Weights of a small mixture-of-experts language model, trained from scratch on English Wikipedia.
Size: 8 layers, width 320, vocabulary 19232, 35.4M parameters.
Training: a variant of Muon for the experts, 500M tokens.
Below are experts of layer 5 (counted from 0) of a mixture-of-experts language model. Rows are named router (the router's row for the expert), gate (a neuron's input weights, with its number), up (a neuron's input weights, with its number) and show model dimensions 0-159. Each number is 128 + 24 x the weight over its row's rms, rounded and kept within 0 to 255.
Before each expert's rows: "mostly gets" lists some tokens that are sent to it at least half of the time. This comes from a sample of Wikipedia text that the model never trained on.

# expert 10
mostly gets: "AR", " Chevrolet", " Racing", "BC", " JPN", "ya"
router [154 122 146 104  87 147 109 164 122 147  88 133 119 138 154 145 172 145 159 143 132  92 159 105 125 138 174  73 113 106 127 127 117 128 127 107 142 145 145 102 103 159 142 114 146 139 117 152 131  86 118 130 107 113 102 135 112 149 161 109 131 113 182 158 104 111 116 119 141 150 125 122  83 125 131 136 113 131 138  90 126 133 141 138 149 133 107 151 143 106 109 124 123 128 115 141  96 159 165 129  93 137  82 128 130 137 128 112 158 145 116 137  90 139 161 137 173 140 146 156 130 168  92 134  67 153 132 163 147  99 149 147 101 111 163 132 122 156 144 148 147 139 144 151 109 164 167 110  85 158 135 125 157  82 117 129 131 115 101 172]
gate1 [127 150 163 132 115 157 108 114 137 113  37 154 120 120 124 131 138 152 130 133 148 105 127 128 111 161  92 106 133 137  84 125 152 154 118 157 112 128  94 136  96 181 110 160 104 136 156  91 111 109  95 121 112 113 124 135  90 164 147 104 144 101 101 146 134 126 146 162 106 148 156 155 153 146 164 137 198 114 110 147 141 133  93 127 119 150 119 108 114 131 106 134 105 140  81 165 157 148 106 140 123 134 109 176 158 132  99 131 158 139 129 147 179 150 140 136 128 116 101 119 138 135 129 177 116 158 111  85 162 130 147 109 145 119 122 134 147 104 139 138 158 108 131 108 112 141 102 105 136 159  95 113 165 121 139  74 128 176 128 119]
up1 [139 118 104 117  91 106 131 144 101 157 142 111 181 112 126 111 119 154 131 134 152 111  86 173  89 150 101 145 136 141 137 145 135  94 134 149 124 126 135 123 109 137 114 108 115 133 127  89 136 135 143 119 145 128 123 139 135 105 105 120 157 105 102 153 132 136 135  99  91 111 133 163 109  97  84 105 151  88 184 152  76 106 157 128 123 129 125  94 126 136 124 110 161 119 137 128 128 148 116 126 175 160 112 163 142 151 116 119 144 174 142  92 138 112 177  97 141 161 128 123 119 139 140 160 119 125 120 173  93 104 120 111 137 165 105 110 141 133  73 145 193 104 140 145 160 158 148 100 108 166 102 122 117 166 139 146 165  84 140 130]
gate2 [ 82 125 133 143 131 114 136 169  58 145 142 107 113 168  92 116 138 124 132 141 123 103 137  96 119 162 139 116 130 174 123 145 143 140 141  92  78 116 117  79 139 119 141 142 127 147 105 133  89 164 113 176  96 146 108 134 113 170 150 132  91 105 140 122 138 111 134 159 113 125 135 133  79 143 113  88 133  98 171  95 131  94 122 131 111  78  91  95  97  70 140 117 129 147 124  98 168 163 121 134 142 148 108 161 110 127 123 202  85 156  55 130 164 142 128 120 147 122  72 159 170 125 147 149 116 122 136 170 126 103 150 148 149 118 144  94 163 139 138 147 158 152  90 122 146 113 110 112 124 142 152 141 107 110 127 153 157 119 108 116]
up2 [132 154 143  98 114 157 139  96  98 110 123  94 149 155 165 133 102 123 134 185 124 116 103 153 117 130 158 144  99 135 118 107 124  93 146 130  69 149 145  90 102 124 143 107 124 143 100 108 142 133 112 158 119 128 162 137 122  79 151 150 162 120 103  83 157 114 137 159 130 171 111 127 152 157 119 181 142 130 131 178 111 123 139 105 129  89 125 142 145 125  91  93  96 151 150 104 133 158 115 135 126 153 129 119 165 105 118 147  71  95 129 112 112 109 150 146 116 102 162 117 141 150 101 129 110 133 151 107 145 137 145 109 142 107 109 131 131 153  88 129  99 135 134 148 120 136 165 173 139  90 133 111 133  92 109  88 105 128  99 118]
gate3 [ 74 155 137  89  76  87 124 124 165 108  84 141 118 115 155  92 103 137 119 116 109 141 124 110 132 159 108  95 129 117 120 133 141  97 185  97 117 144 142 139 106 115 149  84 125 145 158 119 124 132 116 125 164 140 149 110 118 167 132 127 146  96 123 180 150 130  99 159 140 156 121 139 102 124 138 210 156 131 132 151  99 122 103  94 128 108 109 152 127 174 124  87 159 158 122  96 153  86 133 151 161  88 150 144 126 122 132 103 139 146 150 122 143  93 121 120 147 104  92 143 130 181 146 147 120 114 122 147 110 136 135 127 104 130 125 125 170 130 206  97  77 117  76 152 179 168 138 130 131 117 119 137 119 146 110 165 161 159 100 116]
up3 [118 106 150 110  93  76 141 101 175 158 105  90 126 124 155 128 103 104 150 111 104 142 116 129 147 129 112  90 146  97 113 119 129 122 136 118 107 148 180 154 114 134 140 104 113 132 138 119 133 152 119 100 124 141 148 127 161 182 125 131 172 145 176 136 160 121 155 128 120 129  96 146 107 144  96 187 141 135 155  81  98 126 134 128 103 111 117 127 141 133 119 121 140 159 104 104  99 122 124 120 146 126 148 123 120 114  81 122 134 152 160 113 104 111 100 132 170 126 125 140 118 208 112 135 111 133 145 140 133 101 140 140 155 118 109  72 152 151 181 132 115 178 125 134 177 145 145 149 108  86 126 125 140 103 140 153 144 124 106 157]
gate4 [127  95 173  70 152 135  92 158 168 137 164 126 129 194 139 174 134 138 126 142 115 115 114 143  84 145 139 143 107  92 144 128 155  76 136 133 163 101 135 181  71 103 116  74 136 115  90 144  99 155 118 165 132 123 145 136 138 101 112 122 126 121 137 150 148 117 102 131 131 107 110 152 117 139 116 104 109 141 138 141 110 111  93 111 111  95 142 111 148 130 139 138 157 131 118 137 100 174  99 119 146 142 154 125 101 147 115 114 162 142 115 138 151 151 102 144 129 121 120  95 118 171  77 136 133 105 166 115 127 124 150  93 153 154 125 112 146  97  88 167 156 119 142 101 129 190 118 153 156 103  52 101 148  96 106 143 122 154 116 108]
up4 [161 130 132 144 124 138 162 149 142 157 119 106 141 109 127 105 101 130  94 151 142 144 121 124 164  93 125 153 141 126 154 114  94 134 146 116 155 122 145 175  91 107 118 129 152 106  96 151 133 142 117 155 117 137 157 109 170 180  92 129 131  99 132 148 115 109 147 167 140 132 115 159 124 141 125  99 100 123 166 117 138 120 154 125 182 120 149  97  85 113  84 126 164 113 151 173 130 125 160 119 137 129  57 169 119 101 159 134 107 125 109 133 168 130 134 106 114 121  59 102 167 176 141 128  91 111  72 128 139 123 147 138 135  73 122  90 149 146 138 162 136 142 124 136  85 109 109 131 141 153 169  98 139 160 120 119 152 130 138 130]
gate5 [144 153 204 138 132 153 110 143 142 160 155 125 116 135 118 113  95 179 104 109 121  83 164 143 149 135 127  91  94 155 153 130 110 168 148 104  81 121 104 134 133 118 147 123 134 132 169 137 155 127 123 108 131 111 142  95 116 160 146 111 104 100 104 107 149 154 133 132 131 140 109  84 103  96 114 112 143 121 134 114 163 134 133 116 123 154  89 131 133 137 105 148 109  96 149 138 128 119 119 142 134 108 127 130 127 135 115 142 141 160 118 144 142 127 156 126 191 148 162 140  89 159 118 139 155 124  96 166 114 125 125 169 133 128  96 120 150 143 126 100 142 119  82 146 135 104 124 146 104 138 124 118 127 137 139 131 144  82 140  94]
up5 [ 89 148 130 150 165 114 137 114 121 133 144 122 179 169 117 129 174 114 174 154 102 139 111 140 113 146 120 176 124 119 130  86 142 138 137  83 140 150 142 100  99 155 128 100 157 109  77 159 101 100 153 155  89 133 142 154 125 105 100 166 165 158 108 148 138 118 150 130 136 154 116 146 184 106 119 166  79  84 151 137 133 142 119 174 111 133 164 120 120 142 124  85 122 179 139 157 126 159 139 144 125 127 135 159 127 124 136 109 110  92 144 110 118 176 153 170 142  82  99 138 124 150 155 127 104 131 156  96 104 113  92 110 145 143 123 144  84 140 154 126 112  92 133 126 108 139 145 146 113 112 126 124 138 125 162 133 118 121 104 125]
gate6 [120 164 143 104 134 144 150 177  91 131 116  89 144 115 141 160  90 161 125 138  90 126 100 146 127  97 109 134 121  99 147 135 137 142 144  99 117 153 123 113  68 133 161 139 126 124 112 161 105 149 145 123  92 137 165 104 143 126 112  79 131 138  85 113 118 127 122 126 141 143 143 139 155 135 143 129 150 158  96 103 100 133 150 117 125 142 129  77 126 149 109 154 139 138 137 110 118 124 112  95 101  88 102 134 158  84 186 101 147 121 160 103 155 156 144 135 108 175 140 180 146 134 149 149 118 111 154 112 160 106 125 122 165 105 135 127 134 107 178 118 109 115 112 110 117 115 104 110 114 131 154 145 152 115 125  96 144 140 196 124]
up6 [129 172 117  99 122 134 130 174 102 128 113  99 135 104 121 172 109 187 154  94 145 153 120 123 113 137 161 153 136 113 138 112 115 146 157 104 102 171  92 118 108 138 114 124 134 131  49 104 138 118 165 151 132 146 160 155 125 103 124 105 170 135 113  76 145 124 116 156 105 153 126  94 104 113 204 122 139 123 170 115 142 137 157 155 124 130 133  76 113 141 108 140 118 140 164 107 118 154 101 106 113 122  90 110 122 133 178  94 116 139 119 168 150 126 165 133 140 116 137 115 135 129 118 147 127  99 118 140 146 123  80 136 114 139 116 127 115 111 142 111 158 143 145 141 165  78 105 143 150 126 122 152 142 153 109 119 149 121 174 120]

# expert 0
mostly gets: " he", " they", " who", " would", " They", " had"
router [163 132 111 105 144 157 101 101 154 119 145  99 134 132 133 107 164 132 115 125  79 131 118 106 155 154 106 136 175 171 110 156 141 111  92  88 131 150 107 121 152 124 130 132 146 167 100  79  98 156 103 117 136 123 142 123 132 139 120 171  93 102 107 101 117 167 136  77 164 124 135 120 139 106 122 143 128 106 137 132 158 140 118 111 145 132 162 122 101 123  84 147 129 118 104 118 116  73 185 121 142 149 116  66 167 100 159 139 114  99 121 109 148  99 146 132 130 159 128 112 124 132 119 127 137  86 120 184 135 119 108 167 136 114 127 150 150 151 127  92 178 124  78 186 146 140 124 156 126 184 167 190 115 165 138  98 157 116 181 157]
gate3 [123 109 142 132 104 112  80 131  93 154 116 100 140 121 148 129 161 141 170 141 126 131 148 106 109 148  93 159 125 116 142 102 169 178 156 111 173 164  98 159 132 129 133 162 122 102 131  95 127 148 145 156 129  96 122 111 136 156 118 114 106 140  87  86 135 183 142 171 177 104 126 128 173 131  98 123 120 118 141 126 141  68 142 128 114 177 114 146 136  87 150 117 102 140 167 140 112 138 144 103 111 131  80 115 111 113 109 151  99 153 119 172 145 121 124 138 118 123 118 100 119 163 149  96 119 134 151 132 129 108 150  99 118 152 133  92 128 142 130 125 149  76 106 127 128 100 156  92 133  99  94 130 117 135 133 162 111 135  97  83]
up3 [166 159 135 144 123 132 114 127 163 107 124 126 155 120 130 131  91 113 119  88 155 165 105 162 127 121  84 113 111 148 132 126 125 138 150 101 141 111 151 107 106 106 159 112 134 123 121 161 173 155 128  91 109 111 119  99 144 155 156 129  89 151 124 113 117 127 119 141 188 112 156 156 157 147 138 127 129 141 153  88 152 116  71 115 147 102 133 113 115 104 138 156 124 153 120 156 103 157 143 113 149  99  67 141 125 160 140 179 119  86 170 151 100 151 115 138  81 169 147 107 147 127 142  86 126 105 136 156 116 126 124 112 139 106 130 143 162  82 163 156 130 104 139 108 129 144 144 101 128  59  95 150  99 139  90 151 131 100  86 110]
gate4 [105 125 126 189 107 132 143 129 142 148  88 117 133 150 152 122 144 127 164 121 111 151 138 106 136 151 103 131  88  88 130 127 135 145 109 147 114 111 146 121 190 142 123 127 106 138 123 122 126 168 118  89 136 142  96 110 102 101 154 135 142  86 108 142 163 128  91 118 138 157  88  76 137  98 114 114 119 111 108 120 134 189 109 114 157 138 126 183 100  95  53 145 123 137 174 129 144 133 155  92 125 147 118 128 143 155 151 132 127 126 134 164 146 181 142 119 132 161 125 116 111 116 128  98 110 121 117 157 132 117 158 169 148 156 121  98 155 124 134  99 179 146 143 109 162 106 126 125 107 150 109 123  97 133 127 134  86 154 135 117]
up4 [169  59 123  84 136 138 160 126 117 116 159 162 125 128 160 139  99  90  94  84 120 118 102 115 121 136 164 183 164 124 151 116 135  98 138 123 141 154 128 133 106  88 131 143 153 135 150 151 100 144 157 152 108 112 186  70 123 124 128  98 140 141 129 112 129 133 129 130 122 110 131 137 104 102 166 102 137 103 157  85 128 112 137 136 126 150 166 108 144 142 139 125 138 130  86 109 129 130 108 125 126 137  87 113 121 119  98 112 117 146 182 117 131 100 126 126  86 110 198 133 165 148 127 123 127 109 115  70 115 120 123 122 119 116 130 110 147 161 117 146  93 142 130 114 117 137 108 164 166 103 115 148 132 116 141 132 155  72 103 153]
gate5 [127 114  98 145 106 154 111 122 142 128 155 119 151 106 167 165 143 133 127  94 112  99 125  88 118 105 107 155 103 134  97  93 116 160 120 170 123 129 118 144 130 118 142 100  98 142 117 122 117 114 117 164 122 106 125  90 133  94 109 135 140 154 150 129 125  91 151  97 122 125 157 161 129 146 117 106 171 102 147 114 136  96 130 109 158 135 107 125 125 119 113 195 130 117 120 115 146 149 150 102 146 102  96 141 159 132 105 128 127 137 150 133 118 107 206 103 142 158  99 176 155  98 115  99 106 120  99 133 133 172 128 124 192 182 135  98 138 101  89  80 160 119 123 153  69 135 140 145 146 127 112 102 123  86 128 109 126 165 153 114]
up5 [172 156  97 169 158 139 132 115 122 109 126 128 104 136  97 132 126 105  85  99 115  98 128 129 137 118 143  69 140  82 127 134  96 138 156 139 102  99  84 152 102 195 101 112 121  96 111 135 154 134 143 143 185 142 121 103 148 102 119 112 133 170 135 147 124 146 175 139 199 127 122 172 150 107  98 131 148  90 138 133 119 121 129 126 124 170  84 129 124 150 111 141 109 153 104 122 110 135 142  80 102 165 130 145  77 147 110 122 122 102 114  94 116 108 140 163 129 105 148 119 137 147 147 122  82 127 140 104 129 116 138 144 104 123 147 149 115 135 117 159 118 108 163 167 148 132 135 135 135 128 168 127  82 155 142 146 120 120 115 116]
gate6 [117 100 152 164 146 119  96 115 109 124 100 132  54 121 154 166 161 117 132 117 102 134 122 115 199  96 128 128 132 127 156 148 135  94  79 153 111 115 121 143 149 173 124 166 110 123 137 107  89 157  93 120 148 132 136 106 138 123 108 118 137  91  74 150 130 152 156 157 120 115 101 138 162  93 117 134 127 161 168 136 158 147 124 117 178 129 111 176  58 144 139 136 141 113 136  79 133 152 106 121 124 153 182 122  96 140  86 136 113 105 132 127 118 126 149 119 136 120  82 138 117  94 127 141 118 116 128 147 100 143 128 147 115 159 140 105 134 137 131 141 149 110 127 135  91  98  89 134 101 132 161 143 121 139 122 167 142 134 100 149]
up6 [153 136 149 104 158 123 146 166 127 140 122 147 129 128 173 155 156  61  98 125  98 175 153 123 139 122 137  89 119  86 109 104 123 138 149 118 134 103 137 138 139 119 127 154 114 161 116 113 105 112 109 115 163  82 175  54 140 160 131 129  94 151 127 116 144 145 161 137 137  96 105 115  87 147  97 136 133 152 129  77 111 153 158 155 118 141 145 120 156 135 128 107 125 108 104  93 122 140 118 154 145 146 123 142 113 134 150 135 123 103 131 162 140  92 122 176 143 105 140 118 121  80 120  87 118  80 111 136 137 105 106  71 123 127 126 135 111 131  91 157 153 115 117 108 111 145 120 125 142 142 146 137 155 126 116 139 153 123  94 149]
gate7 [166 108 152 144 143 114 112 115 125 108 142 127 143 158  87 138 134 144 110 107 181 116 155 179 119 138 121 146 148 158 124 139 125 124 101 126 161 141 131 134 153 127 134 101 116 142 124 149 113 133 107 118  88 133 145 115 141 127 165 152 146  75 128 110 162 129 153 120 132 102 166 122 141 136 169  97 120  91 160 111 123 157 145 113 156 166 143 100  78 153 139 150 126 168 142 148 108 104  93 136 124 117  93  88 123 147 118  91 157  76 132 116 134 117 125 130 115 121 138 135  89 124 107 141 139 145 134 159 153 132 177  77 120 130 106 107 159 160  94 108 117 129  81 138 146 102 143 109 133 113 134 161 169 138 136 129 114 144 166 102]
up7 [130 142 154  95  99 144 121 105 162 144 105 108 150 130 110 105 171 135 168 121 148 159 166 114  86 153 124 154  81 129 116 111 123 180 125  91 111 185  95 138 138 156 111 123 104 116 107  88 147 119 168 176 130 137 121 144 125 149 116 147  95 114  99 121 149 161 128 151 136 128 130 115 126 102 141  88 107 130 137 139 112 108 143  79 133 108 120 153 127 127 135 140  96 179 132  84  97 161 117 157 135 150 144 173 125 133 109 132 137 162 172 127 146 151 118 119 141 151 145 100 145 169 139 152  93 139 104 135 140 135 137 139 154 149 111 112  62 179 149 135 140 135 139 123 120 143 103  90 154  94 107  83 135 147 117 139 160  96 133 108]
gate8 [ 91 132 136  99 109 151 130 101 113 130  92 135 130 147 168 130 141 104 128 127  89  95 106 129 137 125 138 135  93 130 103 148 142 113 104 131 109  93 142 111 167 148 109 114 138 140 163  90 140 177 130 103  79  94 123 104 146 144 125 169  92 124 144 128 144 171 140  97 148 153 120 105 133 139 120 136 120 160 149 101 112 119 148 169  84 123 121 112 159 151  99 172 136 123 125 159  94 105 157 109 121 170 115 102 140 141 132  85 165  88 164 166 109 155  94 122 131 166 161 124 154 106 175 105 108  97 132 137 165 136 149 119 150  95 113 123 170 138 119 147 100 172 104 128 108 157 123 117 124 157 146 142 158 125 163 130  96 127 104  82]
up8 [126 122 102 114 110 145 107 142 129 154  85  86 135 147 117  91 139 156 102 168 156 147 106 113 106  79 113  78  98 136 133 125  87 131 155 143  85 137 157 175  98 150 115 113 140 137 152 139 183 107 136 139 133 152 133  91 131 107 134 117  92 133 167 109  65  98 100 136 110 114 112 124 138 132 183 136 138 146 117 141 137 141 129 118 153 160 143 113 132 144 153 109 127 145 153 139  82 131  95 103 128 112 150 126 135 122  94 129 111 107 148 151 141 128 146 126 136 110 123 160 161  96 144 130 113 127 122 133 143 136 133  96 135 116 163 196 152 145 127 132 130 102 124 100 155 130 158 146 112 124 122 136  97 141 105 152 133 115 132 135]

# expert 2
mostly gets: " been", " was", " are", " being", " used", " could"
router [107 100 116 111 132 134 110 137 161 156 148 126 106 100 178 119 131 111 109  99 103 126  81 119 129 143 135 152 160 167 117 124 113 101  62 140 143 150 144 114 116 139 148 169 134 108 138  99 112 123 120 130 118 135 121 137 139 112 101 148  95  90  85 128  97 127 160 101  81 137 120 133  73 124 148 152 130 165  76 174 127 158 179 128 137 110 106  93 133 152 134 129 147  72 112 133 132 128 163 176  92 114 141 167 141 108 138 159 140 121 104  95 128 128 138 144 112 106 136 144 109 115  68 117 132 120  87 146 162 125 104 133 101 139  90 144 115 123 122 119 153 128  72 174 131 115  96 138 165  95 156 159 177 151 127  82 140 140 142 137]
gate3 [135 107 135 149 120 163 130 130 167 151 124 160  93 116 134 136 124 145 106 147 106 168 110 122 157 134 144 129 138 120 132 138 111 125 130 119 163 140 135 131 135 112 138 133 174 111 137 179 125  87 146 109 139 148 140 102 136  88  83 113 104 178  96 142 162 157  96 107 113 131  89 128 134  95 124 106 122 112 119 104 148 122 158 142 127 106 104  79 157 164 100 172 125 134 135 114 144  79 167 157  82 129 145 156 114 155 135 140 118  98 116  94 113 162 148 123 122 170 115 150 132  76  96 210 180 138 111 122 128 142 106 158 134 100 129 141  89 124 146 135 120 118  57 122 130 134 153 117 112 119 109 138 126 147 134 118 130 168  87 171]
up3 [102 154 117 132 159 155  95 154 109 136 108 175  80 119 130 124  96 126  89 169  70 133  62 118 141 116 150 113 150 109 115 151 125 131 138 152 107 109 119 107 147 121 125 154 159 110 125 128 170 136 186 137 160 119  87 108  91  99  90 140 147 118 133  99 122 172 115  90 111 138 118 117 152 149 137 110 129 148  86 135 108 140 132 123 133 151 113 139 103 137 143  80 129 154 111 125 143 110 179 152 124 162  98  88 106 156 117 135 144 126 150 116  77 169 137 129 111 136 100 126 153 149 130 124 151 153 161  82 141 127 111 158  92 125 142 115 147 127 128 154 133 123  85 146 138 119 119 100 124 132 148 168 123 121 142  93 117 155 109 155]
gate4 [161 138  84 132  90  91  87 129 159 122 141 152 135 114 141 119 146 148 113 107 114 149 157 130 115  96 126 152 129  98 126 189  95 128 104 114 132 112 112  86 130 135 162  91 119 147 156  79 126 154 126 131 124 129 146 167 108 106 127 103 123  85 143 153 139 118 119 144  57 159 130 147 167 145 103 141 169 144 115 157 144  92 112 127 107 127 173 158 166  98 109  91 103 156  88 143 130 104 169 140 124 124 154 117 156 123 139 112  91 125 108 126 137 147 136 104 105 117 170 107 152 139 160 110 109 129 181 155 116  86 102 103 134 164 155 124 152 131 170 130 152 123  51 148 127  73 127 105  96 128  94 150  95 141  93 113 118 109  87 159]
up4 [135 147  85 120 183 169 163 137 158  99 128 107 121 127 147  91 110  97 126  91 149 135  98 147 112 131 126 165 104 145  74 108 120 104 128 137 152 110 127 148  93  92 170  94 140 147 175 116 130 123 125 112 136 179 120  70 105  78  79 165  88  81 143 196 133 137 122 112 153  84 125 123 163 121 117 155 134 156 124 114 136  92 152 141 156 139 133  99 150  98 145 139 141 130 118 112 119 135 119 148 151 120 125 119 137 141 112 137 115 116 166 135 128  98 162 106 151 157 162 143  99 121 156 132 123 150 120 125 119 114 133 126 129 106 138  82 133 148 124 113 109 116  89 156 145 151 112 151 148 131 133 120 145 125 155 112 121 109 191 148]
gate5 [123 128 105 111 125 121 116 133 156 107 122 150  97 120  98  98 118 158 171 111  91  96  84 125  94 120 103  72 155  95 115  88 120 157 131 133 121 128 135 173  97 109  95 110 125 134 159 109 152 135 123 155  81 144 137 150 105 178 172 114 110 129 108 122 137 144 118  97 123 143 124 124 138 134 126 156 171 114 133 147 126 123 169 136 106 160 121 132 108 102 106 146 109 101  99 108 113 124 108 122 129  99 135 128 148 147 122 124 156 163  94 117  99 117  98 147 109  83 188 115 127 112 113 169 120  98 137 116 169 145 128 136 178 118 119 132 108 109 132 151 151 122 122 149 114 139  93 136 170 101 153 153 122 186 162 117 157 137 102 158]
up5 [120 109 122 118 131 104 119 112 150 196  97 129 116 116 137 139 124 130 106 183 141 105 134 145 136 135 144 159 110 144 154  98 127 136 144 137 106 139 108 143 159 170 151 161 120 119 164 157 147 106 155 149 173  98 161 140  86  93 116 163 122 146 126 111 109 135 166 158 123  95 141 137 126 133 156 173 133 101 160  77 108 108 106 126 137 132 116 151 141 124 164 161  87 136 171 131 164 181 113 161 127 136 130 145  96 130 132 120  94 101 140 136 150 143 106 112 146 129  91 123 135 113 112 154 130 132 103 115 100 138 146 124 147 112 126 130 120 149 149 114  97 116 123 114 135 127  75 156 133 128 116 166 127 145 141 151 148 123 100  71]
gate6 [ 85 143 141 170 140 166 106 118 105 120 112  60 122 128  94 114 131 151 119 146 146 122 129 161 129 126 136 101 153 117 149  96 118 148 120 131 154  98  97 138 115 143 171 137 155 120  79 161 112 104 115 143 103 168 105 164 110 123 166 153  94 120 122 126 125 159 161 103 108  99 118 151  86 108 107 125 127 126  97 132 178 119 128 132 132 107 139 135 141 146  98 108 107 120 137 122  96 178 133 106 135 124 170 145 111 108 132 120 144 101 128 134 170 112 112 118 129  99 129 116  88  77 150 160 139 125 126 131 122 120  87 107 121 102 139 143 119 119 146 113 134  88  79 152  80 153 148 127 107 136 104 126 116  94 144 122 127  99 193 132]
up6 [158 152 132 130 116  81 123 123 141 159 184 166 121  98 139 140 125 143 165  71 128 113 134 127 140 153  98 116 118 139 147 141 153 128 146  93 151 141 167 149 123 146 131 164 160 127 108 122 149 114 135 115 115 110 141 112 107 119 122 143 104 134 122 141 151 120 112  99 134 129 100  90 146  89 111 136 103 162 126 182 128 115  95 134 110 107 151 140  78 140 130 160  98 199 104 135 131 113 125 114 153 110 105 112 139 128 114 145 130 134 117 103  97 114 135 174 126 125 116 105 142 171  76 157 130 170 114 121 137 140  91 160 163 142 123 142 135 121 148 142 122 137 162 160 143 136 174 164 165 149 143 107 145 140 161 139 115 117 110 141]
gate7 [146 159 156  80  97 122 127 140 104 115 121 124 161 137 146 124 115 133 113 180 100 109 118 121 111 189 125 146 130 125 114 133 163 130 104  88 142 137 146 132 123 102 104 117 134  92 139 170 131 188 140 110 103 128 126 172 169 126 157 143 149 103  93 145 100 192  87  99 115 143 186 140  95 168 109 143  78 143 116 151 149 152 156 135 126 123 119  96  86 128 115 105 147 109 147 148  99  98 129 106 153  96 132 163 107 144 129 126 131  97 128 125 138 112 157 216 121 135 140 130 155 169  97  87 154  81  96 165 180 147  91 116 120 137 120 167 110 109 139 142 151  96 113 161 136  98 111  98  99 120 127 133 117 114 129 106 105 170 103  89]
up7 [128  83 107 147 141 121 173  95  98 115 133 129 156 159 133 113 115 129 176 123 142 162  93 126 135 117 139 119 142 141 123 130 103 180  91 149 135 120 120 143 113 171 128  93 101 131 114 143 184  75 138 134 179 123 112 121 133 107 148 118 159 114 150 156 116 104 159 152 154 135 140 109 127 121 126 108 118 130  73 135 110 185 131 110 115 114 176 152 124  96 126  91 138 129  94 127  88 172 142 130 147 163 157 142 121 162 134 124  92 117 107 116 130 133 128  91 151 149  95  97 117 141 174  94 158 132 145 140 161  89 163 111 104  94 156  98 131 118 117 118 135 109 156 114  81 160 130 145 175 167 104 128 101 111 110 140  74 100 129 125]
gate8 [116 143 123 141 113 164 151  99 138 150 153 151 101  82  93 130 122 131 114 126 110 140 119 138 124  98 144 100 124 147 161 127 138 132 112 124 120 154 112 168 143 115 117 178 171 121 135 125 121 123 145 124 147 140 126 102 121 160 124 132  95  99 114 130 115 136 137 147 120 145  99 127 161 124  90 154 136  89 128 127 105 119 143  73 127 156  81 132 130 125 143 114 141 104 138  95 118 145 172 110 120 109 113 124 160 172  80 156 113 151 163 144 139 141 151 144 141 126 102 136 187 126 105 164 165 128 120 111 114 102 111 127 132  73 112 152 108 117  95  56 125 146 147 121 132 143 141 128 128 111 141  79 203 122 163  98 151 160 129 118]
up8 [144  80 114  95 122 111 137 109 175 127 157 154 118 125 159 150 165 103 153 118 159 121 125 111 142 138 113 135 111 141 146 165 109  96 118 145 133 132 113 137 131 152 158 167 146 136 143 138 118 170 155 142  96  99 141  97 123 114 147 107 140 101 142  99 158 136  91 156 146 135 108 138 107 115 102 116  69 120 108 106 141 114 118 119  83 129  98 159  88 129 170  75 154 104  98 123 114 111 197 189 167 107 125 149  80 119 114 168 110 122 145 145 114 137 120 109 130 172 116 167 156 119 117 107 156 142 164 130 176  76 145 131 159 125 116 156 115 143  93 128 127 168 140 137 107 147 145  97 104 144 132 108 131 125 118 139 133 128 102  75]